config = dict(
    num_hidden_layers=9,
    n_experts=128,
    experts_per_token=4,
    d_expert=64,
    d_shared_expert=64,
    hidden_act='swiglu',
    init_std_router=0.0228,
    lr_router=0.000684,
    norm='rmsnorm',
    norm_eps=1e-07,
    batch_tokens=[65536, 131072, 262144],
    max_seq_len=1024,
    max_steps=4661,
)
Below are experts of layer 4 (counted from 0) of a mixture-of-experts language model. Rows are named gate (a neuron's input weights, with its number), up (a neuron's input weights, with its number) and show model dimensions 0-63. Each number is 128 + 24 x the weight over its row's rms, rounded and kept within 0 to 255. Numbers have three digits each.
Before each expert's rows: a language model's description of what the expert responds to. This comes from a sample of Wikipedia text that the model never trained on.

# expert 58
First pieces of words after hyphens or at line starts, such as co-sponsored, co-producer, self-consistent, Pro; also Thai script bytes.
gate0:125097155135106155167167172140121142120151137145089120151149144097072135157127134108087156162137114139112110142148139143107144147094127128086115127128122155149107130168139111163158109089128134
up0:134144094119162133111089053093107123138120134111130093131093147142154130115132122143140135111141131120130134144113153095132112116157112133173135124122102113098129100111114112115095125176153155
gate1:122096079134111127119152108141162168138133115123115160122119119156110096123116127188093103115139136096128133161121120109139129155104147141127112116168114119140120136114113145142093110073107138
up1:151162137095156139149120134118092093105121134113133115111123152105146137139123168077135149129136123148136132110128131180107145111173138119103144129119112147100097141148137119098153117186165120

# expert 27
The word the, and prepositions in, during, throughout, across, after of, in, to, as in "during the period" or "in 2003".
gate0:109151145143122141098142169128133150154087139135143067075138122158123116146106134074134117110157131165123140125136129105145133171137103148139151139153116131127137146157145166116091158095163118
up0:124112101116142119153119083139134122097176118133141165163083147098160123118147151143108122141096120087155124131137139167113141072146153154126114115113133159111134124116122104131161104142101147
gate1:106119102099112116146120168117123073118141133122137122139147132093155149116089104115094145166155074103142130136110142130105144071102191111109136156065180095142128107121145117107128125130106107
up1:098123126087127093133118154130085088116111136127116097166131152092144136128098109123108137172139100107149116131113117145120181084114173105118141130116158125124160096110146128105126124144107132

# expert 32
Single capital letters or digits beginning an acronym, word or table cell, like R in RAM, B in BRI, J in JPL, 1 in 128.
gate0:148138135103132107119134152134137155100119130136144102140121109153129139144143119147128120120118140034125130127126139121152112112146108132122152093110139115101143125060122113129134145112121132
up0:123137129098149131110134144129124147129118134155097101148122121118119127162124119187094127069128162041142118158122131141135131131140123094087141102139141082123160117069150093134117137126115171
gate1:144130137090140173143118109122149096184136125160075105121102110093102137106128102161121102133132130108123124101125145119137121120115127120203147072158137160120138097144118114113152119094141122
up1:123142129166124096118129138145106181091102114111145144110145158150151115127148144113144139127110119168148143162104103159126144136172111144083146147121122082138106146119145141138111143154114151

# expert 33
Capitalized first pieces of foreign names and places, such as Av in Tel Aviv, Gu in Gujarati, Ka, Cha, Sch.
gate0:137128100160126124110113130155123124160084084152132105110121144126132125146182105136155104123076158131175126114092107152113141111141113153120169122151112164117152135158109110155157149158155164
up0:105158154138103119130101167146174150135146127118095110132110120088153118124091102130081124110119097097133176157127101134169131118103163127119130177145139103107122139090130128129099092117138125
gate1:119098189106123106135117126142124139139143130131133129149141120075095193129116125156099118133134147118110176135120167127132132154111094125145160121153148117157132123133113149137125151134099110
up1:095075167120105134081114116138148130144147147107137120141121130095111163105088122143123153120115151145105157123123187131105153117121078130150138116159127084144121097134086151160119152142095112

# expert 54
First subword pieces at the start of lines, headings and table cells, such as He, See, On, J in Javelin, ist.
gate0:154150102112136150165122134173139154167122136135129130125090138140142179112113086123110119153099143079156129113114145155155092127082096153133124103135131175132162156130112155131145198133116158
up0:109137134156118091085117134122145125125113100168127120123139099119138070128172150149161136115139121155119128127115088121111133128184158096128141128143123072114119094127140059146134071090144091
gate1:156145116131148112146104109134150123118126120135113110115103077090102141154134066111190112102106140163133124133149124153160120132159172180122133147117145140112120152135115129150169113120127110
up1:149167108111142132162094097116141094080163135087122087137125097117104132163075080109195143111117138166115111159140121128139123131155188179136102142109145106113118131149122134138132078110158090

# expert 49
Lone first letter or opening piece of a lowercase word after a space, especially t in truce, tangible, tipped.
gate0:106137132125142114132147126154147132135116128125096114137132149192115104133169111113130137119087110103137132131127142120124127158153112129095121131156152160123135130165125187105108150126105162
up0:138086157123100121104096168158095172157133115156145144152113087096113162136112116086168109145112132137145145166112138129095108116110119143128116147144132139132151149123120149141138110140090140
gate1:175161121137123149102150122136134122131155123141142171108151146150092102130112108119128115145098133137122123119134107164163149089133139136130124162133104177120120146132120110146128107113076147
up1:181144109140118168110151103127135141135174139155132149104179152145101110140122118126123146140091105146133109125153131167148171115127145132129114158134129176106107164136121092124117119121097163

# expert 28
Plural suffixes and plural nouns in prose and section headings, such as sign-s, proposal-s, years, members, See also.
gate0:135158110116117100120132118098179121130123123108117087139127101129090141086113112133181121092140099138091169161138156156142139117132155142122114102106114126054096153103139107135111146099104135
up0:141120133136131153149127143143095133126137136158139177103133111130154111167133152139083152149135169098160091095126100099117122137135097105134133140154130142197175093127096137112150104171149114
gate1:110159113139114138091127144153172185140168075147136129115126172172147182122099108144121164124125115170150174111106132128134178113121140120119152133136158179133164147122110089110146169098129146
up1:122099151147158131154115144085126091120097164136139112128154105085141087112147127116154075124103105076101096117170151148104086148136108120129138124113098068134099092122172157146133098140110103

# expert 35
The letter s and s-containing word pieces inside or ending words, such as commis-s-ar, degas-s-ing, Marques-s, Brigg-s, recona-is-sance.
gate0:141129104129122110084138107169094102069162125139131103122081141154169175147131125146131120152092108126133152105164123113135150136149117114118157144095104146146171168165146101135132120139121127
up0:108103109141143116055120132159108076085177112131135104146145115135146163107113102164180136139127110101134133131140152089086094120110133121125126134128123129156139160110137077137121090172107121
gate1:092128123120136159168126130144172124148121144125152144117105126108124116135069142144114149091112131171137150119127150100069115139200117161116154148160128128140119140122115151123185110110125075
up1:168147126135116106116148124112121140105136082145114117140147132181116110118198132121131124157146123096139095124109099163188157109091142097136112123058112141130140101122119119134094133129161153